Below are experts of layer 8 (counted from 0) of a mixture-of-experts language model. Rows are named router (the router's row for the expert), gate (a neuron's input weights, with its number), up (a neuron's input weights, with its number) and show model dimensions 0-127. Each number is 128 + 32 x the weight over its row's rms, rounded and kept within 0 to 255. Numbers have three digits each.
After each expert's rows: "gets" lists some tokens that make up at least twice as much of what it gets as of all text; "comes after" lists some tokens at least twice as common just before its tokens as in all text. This comes from a sample of Wikipedia text that the model never trained on. Tokens count by the router's weight.

# expert 31
router:119153124122135107093136140137098092130176103076125115178156176107190175152125079146086115130123127072133092107071121150112135114076140118045169116120105108143122132176159129097128133177167078112149116137117052103115090133120088154089165214085091122157155134140133183141125176168188086076133149088156186144094165121130110212138153128088128159082152096155151085110134125123131135131164
gate0:160080123101138130128175137217024117084189093135154092176139162133124132133103098090115149067047112109179148118061124125110121156154158133107139082108112144127091158097138104128095077093158136139093127096134116116159124145098155143104158179070133119126111148114170158113132108151053149100127137147192112152086119140187062100115128098140108119092127084129107133170176128097106178142111
up0:104136125157132152163072068118169134171132113089093137131168151150122110110093124170155164158181188167119077143168195103166117110095129069158099178101152134145117079155098111119152164111125111145100145127141141148115135138091119083122100132189202183114136147121119113102114122114209083105132088144117141088152108101117106163105115099061195154086115106096118081174121134170042121177142
gate1:135090136135100118100094183135112123103114102156102132127160092012097151116158159096146112113144127133124118126091146148103087142179149134112081115186182074076103127090129169113189126130055173121162133168120129160125080156093159131123122162105095166115163110102125139085167181062140103142114188095134078151138107169127115116131117148133167129117190108150158142150135119155152146012129
up1:145103161143141159054099125129087124113130158170132090103140100136092080206111136080123160142056148119119165137082081125160167163139138125093134178153136148140118131124098115093172094117046140109185131097163104086128139153171148128193172167130114167175112076194174121194090193140144095140128171129127175051166081098118149148098126134109168101162107123108134129163131115121118123117110
gate2:152142222134141147081130088129163106111178173124119098102161110110088112185113080104115156149072141121071121101067087118141128121118073103121135141119131121159123161117132107126193078170058164082139185118133144147104221156072116152157147079087166144138065141147141135144106123151105116108165176172105141135133119122145087191174083095134117146082119085096108117153161151091152104127146
up2:167122060089104122101149093190156174095076144151159108108111151083139135111123083074092168079120107105157121081134110144086148138159122108103136160114090117101102121169148153139145142112175092069140147148178095136133076106165176097106095206089105137174120144122113109212179136117104092104071085151118141166163108164177111103152122077179125160168113156134120102106079076165116132110095
gets: "| ", "; ", ".", "|", "–", "years "
comes after: " ", ") ", "0 ", "1 ", "2 ", "3 "

# expert 4
router:090101125099163107146154128090090105186174120116074114148164123110155105124075135080115130078060161126121082160147126128130107173110215121106161046090134125095157113137200104076139130146117118050101094186171096116091109126079159141119188140103070090123156140147082173156123153151164097080166128117135118114105133079146137200135171078115135114140127098124127144086127114144120121167138
gate0:092139144184169119105154078132137159158153103084069114088170157118131122104121124131126144149176122124123137119070184092163097128123079092086177160133107102173097105113077171122124138122143165161177165111105088104133126149130112071089072083115142181119097193156151163119123095158115150104195143095142166150173147149187122115137182132059143106148117074169094149084134183128124146202112
up0:099118119099116154201169121104140161185114137149114139177059135141082127209141107159120169113127123128155052159143080152111088163145156082087069130079131073103076138155151095099109092099138103162104084137124094152137166176114111077103095131071139089130095153068088126130121068154145071135090157117106143136135130130129112110124157100101170141128160211090087154149113110151139077139152
gate1:122122090153147112140136131106083146134095170087134168104102138071112094175131132116177145101142146102155162143114159101143098081143189179187170115138149102137128064117138172127127142101123128100144099171100176145086156087100167153115146183069134109179135124082122152082163081085124128142123122152064105151165108120147191124097106129096098167086102218182159106127085050154116072122137
up1:146144193066167170111101127138072125138143156188126073126219139150120110133146113124092159124122137165138087155081044108132124174129180116133125170108157120058135091116080150156113125178161164144137123114105139172085135146136148093090096066117098124230106086135177162100117173126168130108090107113132130132136137111100100094168148091121126126147130117068046104151134142128118153127149
gate2:136167099172106155148152108075139108081194128126106155150212112151113117133127159170141105081133170158072083124177109102165148179149102158124084156134135140152143081118139129113109140133112158085132160105160080093142079121097105125194122097151183176121101197061171112136130119184108116119083167068080182094131159165135085121115162152108155154173115109164081106120102098124135160077133
up2:083100081118130067163126142166125106105101130149214174090172117083125151136203090080139186123117130137166095168181094110110143137181152154153175092135127145149140162165050122138139113143123098113208143135137140169071131120071148165171147169121146135121121158153129105181103152203109114158079096141125143169126078156109178133146157121110058129130151110126145128091109093128123074113110
gets: "the ", ", ", "The ", "of ", "United ", "New "
comes after: "of ", "the ", "in ", ", ", "by ", "at "

# expert 27
router:101121134100171113122133143165135086121122076129114139120118150127147163150118122107122102101086131120128076155148074155122171157143152143110124119054098129108145060162201102127170151166099098099081078149148070095066143108109141132097194149102110094154201153162164115138088203178157146077136133128164118116049142100184109140090115099094125103081092081155131086098167117086135087132156
gate0:187195088106156099091101134157138081142115129066113185153181111127147158111158036073126129112130089120113149149110200117144179149123184108138195154100147206105124152137056131151153124155127122143136109168069105102117130125121101122140077149173139158103128173161108094074141064142142157120156060116101104158130141061180128121144118109155113145103127150122145165173132101137137129165108
up0:186119143126152140131131140099153114124102128129130132137117132180148196143150160090108164105133058112110097160152149134112135081077121150111151122144174123204144160128128109129130171071125178166115122106114183108169191077163144190092143114136083104040144108138149152101078092077137178156121144128176114085092110111104129149194127134206111151135104167098214141127088142147117144177107
gate1:109109084107115155123150133127077104111090101112147112078081165179107127134207088152156095197117164104120071181201121136120108162117127106155100145111198131113074114171193106116108163120134083139112146113142162152162151126156103149122136146182124086121117178069144183168107177090163132170112156134115136054120124156139121174124141116110174188134189114087141118071124135084142122101152
up1:075111090113105105101074133139049153172137104127131121126069130090159120133144134115137135047106085117113168059136085130132128047127123143119161174175131184136161188129049112148135148129147153139119096139128106167102099134168067088086161075206097167096173159114106117090118157140109109104133120101136135135154133182133143082117107195097145110126172078125117111128109121096077091156132
gate2:094099137136157136149131157124140092077176142043150163133137149061123120092131153061158090133104118152129187119183158103123133167106207147142084171139063201179118153094145115141140138167111153103069157112095107084102146121156118138127114074122103177134130104060173145137158131135108107151152098084070166133156163131152115153164161177097065153159111144122097121158171113084122159113120
up2:161144137180155110156117125143122110128101135205157092103143095137163161117122097125135155096147093084145126190112128082103101104139063142165239101124163139058145164108109175108102150156110137131165116118124148161203188165099150159195149137147170142162111107103088100130145127097072162135089204130105101128102137087081139110119129105160160133123113173164175104153089145112170096092130
gets: "the ", "his ", "s ", "The ", "their ", "its "
comes after: "'", "of ", "for ", "in ", "with ", "to "

# expert 51
router:087143126126125102135089141110061086134172132088112103116141141172108098168103085112074094091104154119170126224123067120103137152120144133094165134089131181066163126108164105152120105113118153141111111177083114106126141082120192182107144162110116096149129145182156169190102127146133129144122159086114165080104163105153091147072170064090169105114090110141188070125105112072140109139154
gate0:124122118169129199104109128126109078145146179127107068120116099083142120189144121129114106129133107138162127111134072151092104108133107119110120103152147095139153092137083115161133103148108154151141100093149109093134135150127131155139174093173152134141142137170078181133140160165130090226163175122145126124202085162179118054208133089176162109144157119119114177164178180099164086059089
up0:062119163130156081148127115175124154142099103141129185173114127125119140131133179102114149138149133102121116132140234092127141126216127147118144084121164113075110123141166128167093114126048108121176140160052157154167174104157133161156127129143110155094158110123072164174168080149089140127105127063081086107095194099175141131139142125133113072085116115144065122113101173141115115109099
gate1:159092156150120112049115090148119079107134119124162105078166166099061150099086088136100140086104144151110145129105136118067151091115106133107170173137134123132145129074108096116157194099106152154073135127176148108098086086151195117089113122129162133129159075097116156150101104112139067141127094146129160154102104090060127143133113149158119197088120131129106156172072204112071074121176
up1:136079145181086067093122108121132106054183114148138116094128166094092117105105125101082096089086119148156167134093140144106107106124074166094176100155067133131170146054142154151169154074121151124057140148145105085106086117084140183082082125117147152165167144143172104108121135112109116111135144212165178121099077152087107122116091147143129114100148087145126162131100167102106059115154
gate2:117125168152143170115110086113161116134129150147108147099148143141136130174192120113187137196101112094124146200140156115145111101148103110158191096086142102114109152085118098073123091094139123149049161108113126129117118099116194106150159119101109099142199166145135000125193120104119161120084091194122096150147147153085156144114129166134114143134154157125140092121145178147100151130162
up2:149111117156101137165166184148087132134151169082124134168159096108149120140165193187134108112145182106121100128104148160109137095137148162148142190141161092176172143102167125135113198168145108144106141132153077140119154108153095080097048082110136076108135160126148165167077107127077096154138099096127118196129170119127113058105177129178116105083113142172111115180104124183192154152101
gets: "\n", ". ", "\n\n", "| ", "- ", "|"
comes after: "|", "\n", ")", ".", "==", "==="

# expert 44
router:091133125102124113116138120105112049121142111105093118112182137149157151170114077111119118119089117098123107203164073135117119091093197139136114145139095206112106121135176143113179113139124093130093064152118110131128069118147144151106111189087111153214124149135120125164095126143157118111155150075116167123113155119129144098087169066087119051099100073197138074087131093079154112133165
gate0:074134083148118120176142171127091101114109104153176111124126203137161141111128123085081127120126134157164229185083139160109127100132120142138114134135124095069176130112117109124064149105142107210178201173095120129131145128145148103079135138130117120132129139114101104113128098161183153125100091125075081168126246125122120108157144119123078120081150191105142171111125099129120153169148
up0:095167144131171134102147174186164106115206054101095134135119081049102146123147144190150195152123142098140117115127138092090127132149154114082142121142215068154173092134138122140082132137150148108123116116095116192164116161106121116111103136146191113148152145125092171104139181122117119126127136124101140147178122151129087079098132157088134152110098108130109231143126111175127102136046
gate1:141148054122145081142102102068086112111112089091142139122099094140136110115104134094159148150177151140070154099166139146099069148093126088144057179135063101088189148100162148146125132122164140171131087106097169119141132135178176081115099112114132099116135064167142157130144132119196216114151121093086125137144167155106133128143158142180145118144150140154104124073148128061122085173190
up1:144072122097128143112095139081170189076111117157162132128106124109122169076138133075146145120102134070092096172082156115172095112118158089148144071158139086198109125136088160124131164126145106106122131144115151152091192134129184197137186166113166141143122075163124102127113160108158117115151125121154089104126093117125186179095088118123072208108120132125140117106196139132048171170136
gate2:117166137118116108138152089120140099110117183120175124094149095159114104202159139100139104122083018132133118126117130135144130104110104165078117178117114152142163115187134127143117042130193121175101064117118123132131130124121134132134164162093154071148141136105138132159172092162132111086130083167125185088129185150089146101093141136120096130035128146151160081118087110076149209107143
up2:137106117094126113129126157146184108131231134109168114127168143139097111182099145159176136127116117147109162134195160126089151132093096122154112194163050109112146173137135145132222090215099104121095093113120177125146110158135179099100127169119090103102109105096130115123182092101121094107091143133158139070165129110103065150092090130111118141174094134154175117085091121099157149092102
gets: "\n", "- ", "\n\n", "°", "5 ", "• "
comes after: "\n", "|", ")", ".", "===", "=="

# expert 19
router:150080159058189103142135195128073040135109118135123100098161113124130128109142053124095129077082165085133100136142121163090130157108160118114126112102064153069175103155185115075136156162123145119124135107119115106080102106095178131114141135106111104196180179126137153148127143159150100089170179149159116117129153129165130156101170134075145078107162151120121106121164135070150113204139
gate0:114102121129190132110139162147132075137085123181153110103147108092139159112135133158147102171110183112156168074143093134168151176121137133081079186110100107150178106161118132084176137143127143113115131087138186102104116150172132135160117139142160166170124156190121136164095066151180120125112099122132087152157127156167136163087081113162226099055044140133120121164103076138173106104143
up0:075072131144136108107133151077119156132135122155130091093175143119126124089096124103132090178138118123159127100077170183154153121130121117124116101104137093132141131171114115104096147136144043104163107133103098097167118100171200130152036085120133096115091119113125130178178176092139024141066097151059093124140180161152142123144101107207146121124154145126092112151064098120128099128145
gate1:163095145118149136159149159117114139156090124182075168171146176196131204169126098119113134109124093122127144138139159095156131163141159025099051112110172086144128156169143166119071047111100169126178163104212130103116144164175138128078126169158133117142117136106143144159109108172141153139129147179142151126116128125117132120121169135131090145102082187113109155100112123149129128044151
up1:128179158122102107136147055117113072138143108145139161156168159112138131124144124161171061120113102098155143135152109205154096186134125130111090073066116105148161097112172120158151136211087157092100141123182155178112080131212136154154171134138165091128093124183138182103083105096158179095102150137082164124124140107135137113142094076096161142067157161172148133162141112137150121161133
gate2:079151085155176115123138144166141174158186122154127126092159125134128091067088122071091142113149116135091144133107098084072153119113116121098112118113106117093156120130127103098164128192050101124191123198158079083072149099078130109109139185152149159169094125135119138134091119158101216110093076172101155106160149146163068175106146113099171116149139176104188120148134140130099152105102
up2:129070114128106110172147133096155066079118121118096124140177116137122172142144138169083093131118120136159091145166102094142140111167111107100122113167159074200099165148162076115111105148153174115066220118084150164175100185145159130144135151118133179080122119132116133162130131118040099176137148108203110106086102130099117139087118137155167132099090125104116090094127063123187156171097
gets: "and ", ": ", "- ", "or ", "& ", "="
comes after: ", ", "and ", "\n", "- ", "\n\n", ") "

# expert 33
router:126128123104124086143136155101116140188145078112100132140117151125178180105085082151041112088156130137127074164144095135100138149063148121063163066131094155107136092176156109075146160133146076129148114150128097128148110141122167152083148175074088093158141157142152189180107165139201087123152170080120161093098170144173125110161112106065151131125158105170109084156116138118138128165173
gate16:142157126144099192150152173131210149057129126133156125142146050084121154132153114074159127126124156110175143141116161075097099080064114137070116154074198135147118129165121144106174100088168111103163133130148133160121084131095110082174162131111112119128056152087135086064175145135145098151163133157142183144140200106124129147104111125146104128108153142133099115139099131204155187131150
up16:119132189099069105126133089119117179114052115091121124114145122160149151084075154111133163075190136155142154145139145135165092108119164099159100125111035127149151090121129071109089099121181128083117163129143135137141118156068170123178066135159140222175102138174132137116149142103123091151179125145151130124153168089111103118115158142121073160085104165137137095084105091092135197154118
gate17:125159072106127123098165083131086129135044121164132126130191180137155146105145113117046145135134140113158091150136144132129107159060113114121184105095197134132066175137117094157102145123076073116177154122151078124146110124141151133169123146083162143169170130102173165154112099077117090159179096064101077128107107109141140130129086131130207082124103118126108170097102135105168093168090
up17:153172095098127133088124141116099119139130148115142097173110152143114106147123106153148155096154127141109112097094070164138124194149116053098150125140134170101206111128129165109145155156108208173149135110124186093119114120167175164104124118174082192119148124118209148138192143133146127142198200106179145110111114131173089127142125112124159120130149209146131086123180128057128104069124
gate18:159173094169043103188128086140129164179076089148143144180084075113122135099158149093129101087125153135115142098096115159129140109215088163132135106111154155105158167140062118119111126100183087120100186163115122156141098099152139108114116144158140163094137117146122161161134116146044079127113110118130140141070173134135069153120088162134131098146123122111154148107155142158143072134232
up18:118075158120181168100137139135154095064126134127121079074105141120160123151078124158145167154101113150106112056160066130099120149117180093084109172103143065152082063159129105107095171169146163094111087115117154173178103153054159098128115094139110123136119139087106135096136174177186158131111123162092177187147087103123089101145151144180114137120076157122128091143117108119106155165069
gets: "| ", "; ", "–", " ", "1", "3"
comes after: "| ", " ", "; ", ") ", "0 ", "1 "

# expert 21
router:096118158074130089084120164127094094112177128101133084075128185156104132176084126109054116094117123112181106216121109110136130200079128072110125111113141140116095135141170118125170156141119085084114100198120137093120133120100139157113183143092109132181146148151152129130098166129183107132131197057128123096072168091164129141138171103124163081123149090147191114126133089144174119160137
gate0:112122125094091067104108181152151146065103154128140083098188153118144125130174121077156110112142151125163141193110150165145059131122141092112122187140111104159152143124117095115098135134113075068088149214110095100082057184075104120101137078167157121143115099088140102141109131113112103087126149161109119132132157160123086130151066124165179074154105135097189074153110090095140137166154
up0:108117115102087127125084167126159150104110139106170114166179159080130088151150166129186103110131136160160152181164119117126122105158145079081172175162137097068136120090139094175093133140132115097106167176106094092105152174106126165143125085126156130140074081089163089123107127165122129102134182084094116189140110130104040094170129137163156073190129055096163073109100092095141115105111
gate1:118138198092144060139190107160155168169168161095099124154135145131117101186074145086146106109127096156149062139105136128176115102140132103167154086118135099148137158127125150123086140091119123091115153167211121211132148117098186124104161176113110157167168120106146061119066093152127156059158113087167160171087143175099110103140116095120114100084098112135137127152138143177173140113158
up1:200149125160145132147123143088081150152076120167102168173142113152158130100204165136086114102139153101097137057149107162130151152129135133111108171157101092121107133115125099115151088141122155143177125079168100107134143148164057135139138115148138098133124073114089201238130080082183085154120114156095118122168140126089156152075112131152123144172147121073147059123104150129101098172088
gate2:119143195076162116130101065078148161105120101140124152089174128173112156163127148143190142127102127179102212139114093138180151120167136168066144127106152080114088054077140160087093177096121169080112148148142158098149130184101139095119138136102101155166105166160152133109147192114135117152095117132114157131127144137178094145087093125107080074162127123096134064082144167117128153103078
up2:134123090161063165121136128151148117062136108085152109121148170101097118201127126103144140187129103133154103198119130132109177148104117151093098173130141169111128186153090095180169144128106133099146101117126091071183119177161104073149134109121135103100098148109112151064147085179094054162103103126136160170107169121111058114105132137121104075130053090141166163108134105090116062115121
gets: "\n\n", ". ", "\n", "- ", ".", "| "
comes after: ".", "\n", "|", "==", "\n\n", "==="

# expert 62
router:080110175104148094171104171156093138171131085052145109139101150145137093159131110092133100071121157106169114102127090120087149128085153078108114108109081127100209104162132083141136129200143112134160063149102078067110080105037140156090155168128095108152197129190169144130092145126127126102170108133141118096156143140148117124110102115152159070116126114197135142091108144138099133153161
gate1:074108175122093127120109073143097130119075073151165146168092203186132099138054132157130102064113138101153142140147062109135149186110157091094133139153070095157138070126085120105135120077113185097175127085111135126149130168123148113115130151161157119124139128197147169111084153121132127119114106059144100117136142096195065120101175133117161128159191105124128155142078070136099107122119
up1:143138207139067138118119058133177143164123134144160172080111128133121163136180134093119150111083082114125129171121120081115156124090113117153117122086148169133140130123110131121154112066124121137103108148144110096077054115125130150114098132150162144132168202113062150106139121113069135151104164184091091146116151134143116119121144069099068150124112150198061158116194220118107143160173
gate2:152108078099128156179196135131113145116131160117089135091114123166117116176106153159156152077106076121132109154099136119165143115176127126133196075122137095072119114154166100169118126153137090126162119077152159111172084144088159152159059152157154132139132143102151156122151146100155064109177095163168074066086121068173082142198126076108117121132171134134101156095083111166111090174084
up2:192133154108137136162200106143122101103140112118168150110068117095144100174156148139079113107163136097138195125111123055122144121145141128104137094121105056180182140136094125159109149122108142117131159099110093089133116116173179082164080140084150145148124138142152089107121115146164118137083117120152095111073120117175087147130122171090090002169178080143140117137107132156184078108163
gate3:099111161184096146141066116133097049159179138080131114124136122177118131153160122104138109137154140095131164132089088154167164116165066126179141116101078114170122070147126137129099120182113080130202072151144159106134108118109127162108119174148099127071111139167166072164107118123170156097152140148126179114156162221119142093094100081184144161139151091158083125110131102141142182147087
up3:128137138109094111134104169127072136116139176071156101132117186170084096111167168091083075097210155134098184125120124100122134165169155138160092105127127131129138117155204134179115144130086112117182094145093133153126136150109127099124119099183080126111129086138120135159142160057142130168148163156118156112157105218089103094168192098118174186143132153165132128122123079123205155123156
gets: "D", "d", "M", "L", "R", "O"
comes after: "the ", "of ", "\"", "and ", "in ", "a "

# expert 38
router:091132137110172096127109157152151104150150111143101089113149116133157148136113119158150134083081132103135117172197083125142196177135160126132130116101098132118131048201135101086159129141135060095095101145155099080099120123125121138133222161077089096147187190110095138134119163197134096047128155101144164113087150128161096146077146082139142098127100081116110105080153125111145076162115
gate0:153184144128080139170158100197132121137140138150173151112140171131046136109060139179114158140076132152127123173062095112159092144102083164123144121100198116135121101168131121184160072146195130091147125148142121141088115101120157114134100137107125119140108128102105114114087149181107133107106101104162186128134077096103120079176147123107166098112074045174101136089134158097192097116155
up0:125098082089111133116037078104155109132153096088080144099089108113186162156194205147127126097123120097108161149131143085096156082145170090137098080189109119108092133125125086115129080106139115161101129152098087107217130117205117151117127153136167146096167142133126096133150121081138084102145156148129166173137150078071109140156146142132073155147160142077187115145131102140083095112122
gate1:113127103162126182082173146172179130113177148058199139176129097146122176102131154156178145102142143132185126178157123115080088202124101114129160130175086105118094160157083127072161114143095104151126118070159143104134140122117147103130090162187166107126132134163079177157084074070207095143117138081150117115139147096122129099121165130147097108168127112092140154070096112111121143166149
up1:155116146163110127107136144114139142130157125101156201139145119124132111126117184134156209102111074126159143105137112124071111124119143115134167070147124079089090145146067143080155107117097134112141109053152177132129128078100142132164151177158150111151109123138123168099114124103179156103132149138120119074180102117135123153189181155186063137225142112050152161093106127127080181169174
gate2:134134173157140161089145125109122169162100077162105119132177179111160166124074170184155102106128100150100130122117050187129219127102146108104114128136067121102140085141124081123132082112139094114101105079093161098107140094146148123120111145169140101154127121100104153140131067104127090109143109153176119177130110079087102117095054169100092135118080154169125176102120084124122213066142
up2:094121129040159171179107130120139130136125107134114136120114105075113102086121165098106154175099154128126120083152121145150107070161148122140177134119186111056127172164161129112090086127130035168134099146126073173108098134183138202091148107122117095136173116127154127129165119114133140120097096111113106095087173138129115175146086109105213100109092180129119120089100194181115068113118
gets: "the ", "a ", "-", "s ", "first ", "an "
comes after: "the ", "of ", "a ", "'", "-", "is "

# expert 40
router:143106131093163101104033156163097069158172128159133087121130128117180157154091082141117088078087200120143088155158101101070136159091122127098116110081084167084181082156149094091133158154110070121128105130086097141117101078116151142112193146102111104196131145131125143141121139140174109129151215119137114115105127121122129136087214136109162100088157118128150099116130155110086101159164
gate0:129095046128112134168088168137111115150061155131168120147123119083175145129138107159072133122143125109130165107190079111154185141099068134168106108115105122045104145113097099145178119148133189175150141117138085092150163141115101131204070112094095137117139121101150131108193124131075158107137130162129180117070124148185150118143117147155158139179100149042154136154129081098106112164119
up0:081082169161151141132083159094139123171152138135123106137097157141083132115178132140115158159168082130146158106142154180121105072134148150098123160160176136126177129112126153179097106089118126065139159156085154172164125118160113065079134115118090110124126159208105151163061134108149101109078096154178076119078065147120142088169170113099120116142105134125129183167139151200090156154195
gate1:141103181161152088103083146164160135159219159116153165097102120162114141142093099080102145153104111130156159163131128131116147124118048119086106090114140125169120159107154097140110141099151127116086150096069094110091171140082091104101191127189129129124119104167129063116116127192162146120194092141144155078165180079124079112114162083171133105172144132181101148113143155172179169143108
up1:152110134138166113146105151135124173141233174159144225092131153088101118122124139087105156177118041132124173085139129169147164119110087138105125126151122082165090147122144111199098156102131119102079155072104150101138186138113106122128173133138150092122126121135103116116124127145163180091163135137120115156166133135117155134101105109155101098168072137140086152099180143179202214146113
gate2:105123159169118105104161162137145131096169134125159139132112101140193136163138137168062159102133104176151156122163130141114194100109134101187113123097107152121117082202109079165163173129178187096131108170131083209087108096110151115133093110162063215162163103071203157106114108140124124136127109158151132155113080132142099146158136138084087132113142195127127103164151141103165128104088
up2:105044169132103100103112134124131137068174170064151096127113075171161084130130111186055126088100106073162140152137160125070143134121127171165102132116098096122151144127115110110146163104175128109153159128147125159085108099171144114090106123124090164120087101107175156129127137133137123142110092171171153128049123196130128164185136179148113175126108184107196093093145134098094175175144
gets: "and ", "was ", "he ", "He ", "is ", "but "
comes after: ", ", ". ", "and ", "he ", "He ", "which "

# expert 29
router:136132155098120125154122131117125075178149124125096076132132142105145126165139095166088111128128154100124099162144075086085145175113167127037149112134106117091153109155184106101150119152157131050126069165109087124098152132103142183102174130119119117146121125171117237146068122165101076104181193095153208157125122101139121111143157121084132107098096107177108145131123089082173099151144
gate0:141123100179092134111126140129078125127127153032139068114127120081083081109144180105128113151195062141165196174127162138109154111089093139124128158141111133145169093076148130150188115101177191145127104188105143126179155111132194108122124120191102123179099123113134174108148102167111162122139159102165146160083174166155117059157143173127140173106119129080145110121123146104114093160113
up0:114093109164082083124097127112178136193147114166064138158105084201121101126196166168181076164141156129051113155128144158109122173097160105158145145115072103157118158135077121087122110141135158119119176107138099059194126153108071076106141156168175183145136145121176068107141120127155144104126126171145119119142153124111127121116031123137135129141131100106125080154098088127132095128145
gate1:094069136093142142175197139143138105114104126137104109116125135065170116136114108101071173167141050138111126088072103152083144111102138154120104100170121138120145131113185091117134141182145186153140066090140134202066126143094196141110128097087160112142124160157161167103123108119141149144151118123124141144172078084131129125112124125199177132038153062125154149121093126104171152080140
up1:103091077130166136152137087098117081141124089095151146187126112150148135080076170155107161150097146171072126103178140104116138170156164107109136093138176085104124137140115152171141153129138091135165155127136127149136164166147175110142070090095064116112158139070055161124108118089097105072122151158157028101095185093110153131105120109178092076149087100107148148077141147151097176152105
gate2:172116060094127143143135097130142181144080070128147086179130146162119176135123035146170185127098143083164111106172102118089163089101141155129111104121100178119129143135152152143134126114096099102165184113148102109185135113157137124126109115094094148075164159076152184211137147160079107098126141123101181115153069146129116127137108159176166142085114162129132078093110123070202110128130
up2:116138128181130106117133145090127159172142113167107211161163212123129163124146135157108114155170077118161139069097104137130131146110087139112130174131108120136096114129123156120212175142189118095112112103131096184156162156168158122130188154103109112143161154074075168107147149081199159113151152090135124110150177163072149113125067164101127069164110170116131142123106108147065068130122
gets: "| ", " ", ") ", "0 ", "\" ", "1 "
comes after: "| ", "–", "\" ", ") ", "|---|---|---|---|---|", "United "

# expert 50
router:129168124126162092165114134132099099145133126092137138117114162089181184133129054133082114101122152114151107208112104124126113164090111124072147041114128083113183104178160135094127183138152065072118059191105114115138067056159146132090148163142108104199150148155116141112100182119153108130126134068161167139130204129147131130151138087119160113126125107181094125132111097159137129137142
gate1:091110111127135118122151047123111121086124081098106107148128136087086171061101131129139059169159143120087122086137158129085107050156139103109061149147139132138127158185124142134141175110144096121054158161156080118141141168119077134138114110134150152195164126103193104121102121177127126136178130128144095161111164086139059104179154107114101091095122149182070088162122174141135100081151
up1:105162174100068090117073139108174118153137177160131094146086142148114145096124154153103122106169159085181140099112101140175100111118135137140125173127152179144196115117129119067028047148121116093097148125089169173156182097126174118142099104075170069121127111099158148086115098040121101133111165194105162126156103084174112117110143128121125142142086161101127129118137118097104153107117
gate2:153135163145112183116149152188109120108091139117113103128107099102120186139131088124156198144142157129173121132115125128119162145159147104140128087078119122096106070117189081145094151098174088137118167093146099075151104105166162144136183135079124123197152107120148158195079158142135136143095149098189095102190186102044063110109117146128184076149129142160123128157122122132159153088186
up2:133159074099163081123130063079123150146109091169111059106150161112156093118115141147114124172110127157151143079147112079197130166114141143201135138145094145180125081174136104088169150128058110108157127125142108166101122163153106093175132180124133198102086181123107158088143150120130114128146142128082186139092095166153104144154121153162147121108088120085080164062080061140103101150111
gate3:126113112104133165119076132159125135181111170090135087097123156108161126123061194133144143096122149129159145115164129065069102119156151098130132184106080092119141111104073177142115040138182113132153100186138051114145109144118144138161103095124107056164136117132149135107117106102141127139159043090104144139123134067133064140182092063181100156159112128114138169149128124183150099139125
up3:099223178215109038117165118171121153114117120132110132131129148174167141150185131146141086108040136089172153069125100097130136103127093130110072145167135178150142087111177131161145146131116128104061077108114124136132123120124114073108145092117107133140112082136110095118091083104140132147160103164154086162145067120147121166088155147092068160116160116145090144087144128100101180108137
gets: "| ", " ", "; ", "0 ", "— ", "% "
comes after: "| ", "; ", " ", "0 ", ".", "–"

# expert 54
router:104077145134173098146079136092079092134100093078081089081091104153127144166077071131124088126144106092116118153106075144099123140153190123100128077092125139085166113151143102123144190150135105155097126112137123069107139168136166145077100123131132126150109128135126180210103123198116098124181119106139157096108154112182098106122143145108160100085125036171178070092090109099169144130143
gate1:094160122142181140238116103122164159117122149116091090105102126133132094169095112094114138155114104147102144115156104128126072109109128135159104138126107134173158072127114076041176112109174053099145136162107133127158217107126137123051186100134144142145169114115123119196141122172145144124140158096122136139103114146147144115180112137083168120146099148125042142124085127169111126179188
up1:098124132091164174158107114088145177186120048086132092159106154091176157149115113090153098148143102116106128079145132101130107108159098115146162196084115063120141092082059114091102112163198147139133092113126141117174126179127179131066149112135113103173147102096144093135122138172106074136110147069146178146159093154096184131116135100140075118070107135136070097092107135091095163115124
gate2:159052125162184078157100116074150102109161117154139174153167108157182134166113128120125071153123141175070125078152156139064108136128181081131144182087162165098117165156100167116168118106150054169098099149158119103123119194081142126114109094169136102116139172142110170129111130106156086139114115183158175107127077127176082143150119106137170172069117153132134186147128109118116107164105
up2:162125148162144163110135105112112096151143139154155116136074162125088146123169106093128119136097118177145154129160150112140137111113098174190169122116148164179130095185131140121098202082214095155126079146089084114125128139112178110150088172142194199102102132141131181133115086164160158076087114149129158136191106083108131174148109151101211078139121158168146130165117139100137182167161
gate3:150123133105154118129085104117141143106112002148062085129142081095152113135126127153100142148104117121140115085131108122062117139118064082119150110147114080107187087091186138108148161124102086161132104151157093092128087156121150132133126056150124137158103113143108183162131044175096118193122136104105093139132158130166106098086128099165150112117114079175127188143131103167110103093192
up3:155155137112164178110101101134145064145084144169072123194028129147149172119131138105112137155087118090100125123110098114103092147140132119159117130142118158074182073115142142121123194136232138135110059135074088137069154126090111152143117126148132127127109098142118076130190090090101170134138140122068125128084130197139137086136108126153155128161083097110100106104128132125182180124157
gets: "- ", "H", "T", "S", "P", "K"
comes after: "- ", "| ", "\n", ": ", "(", "; "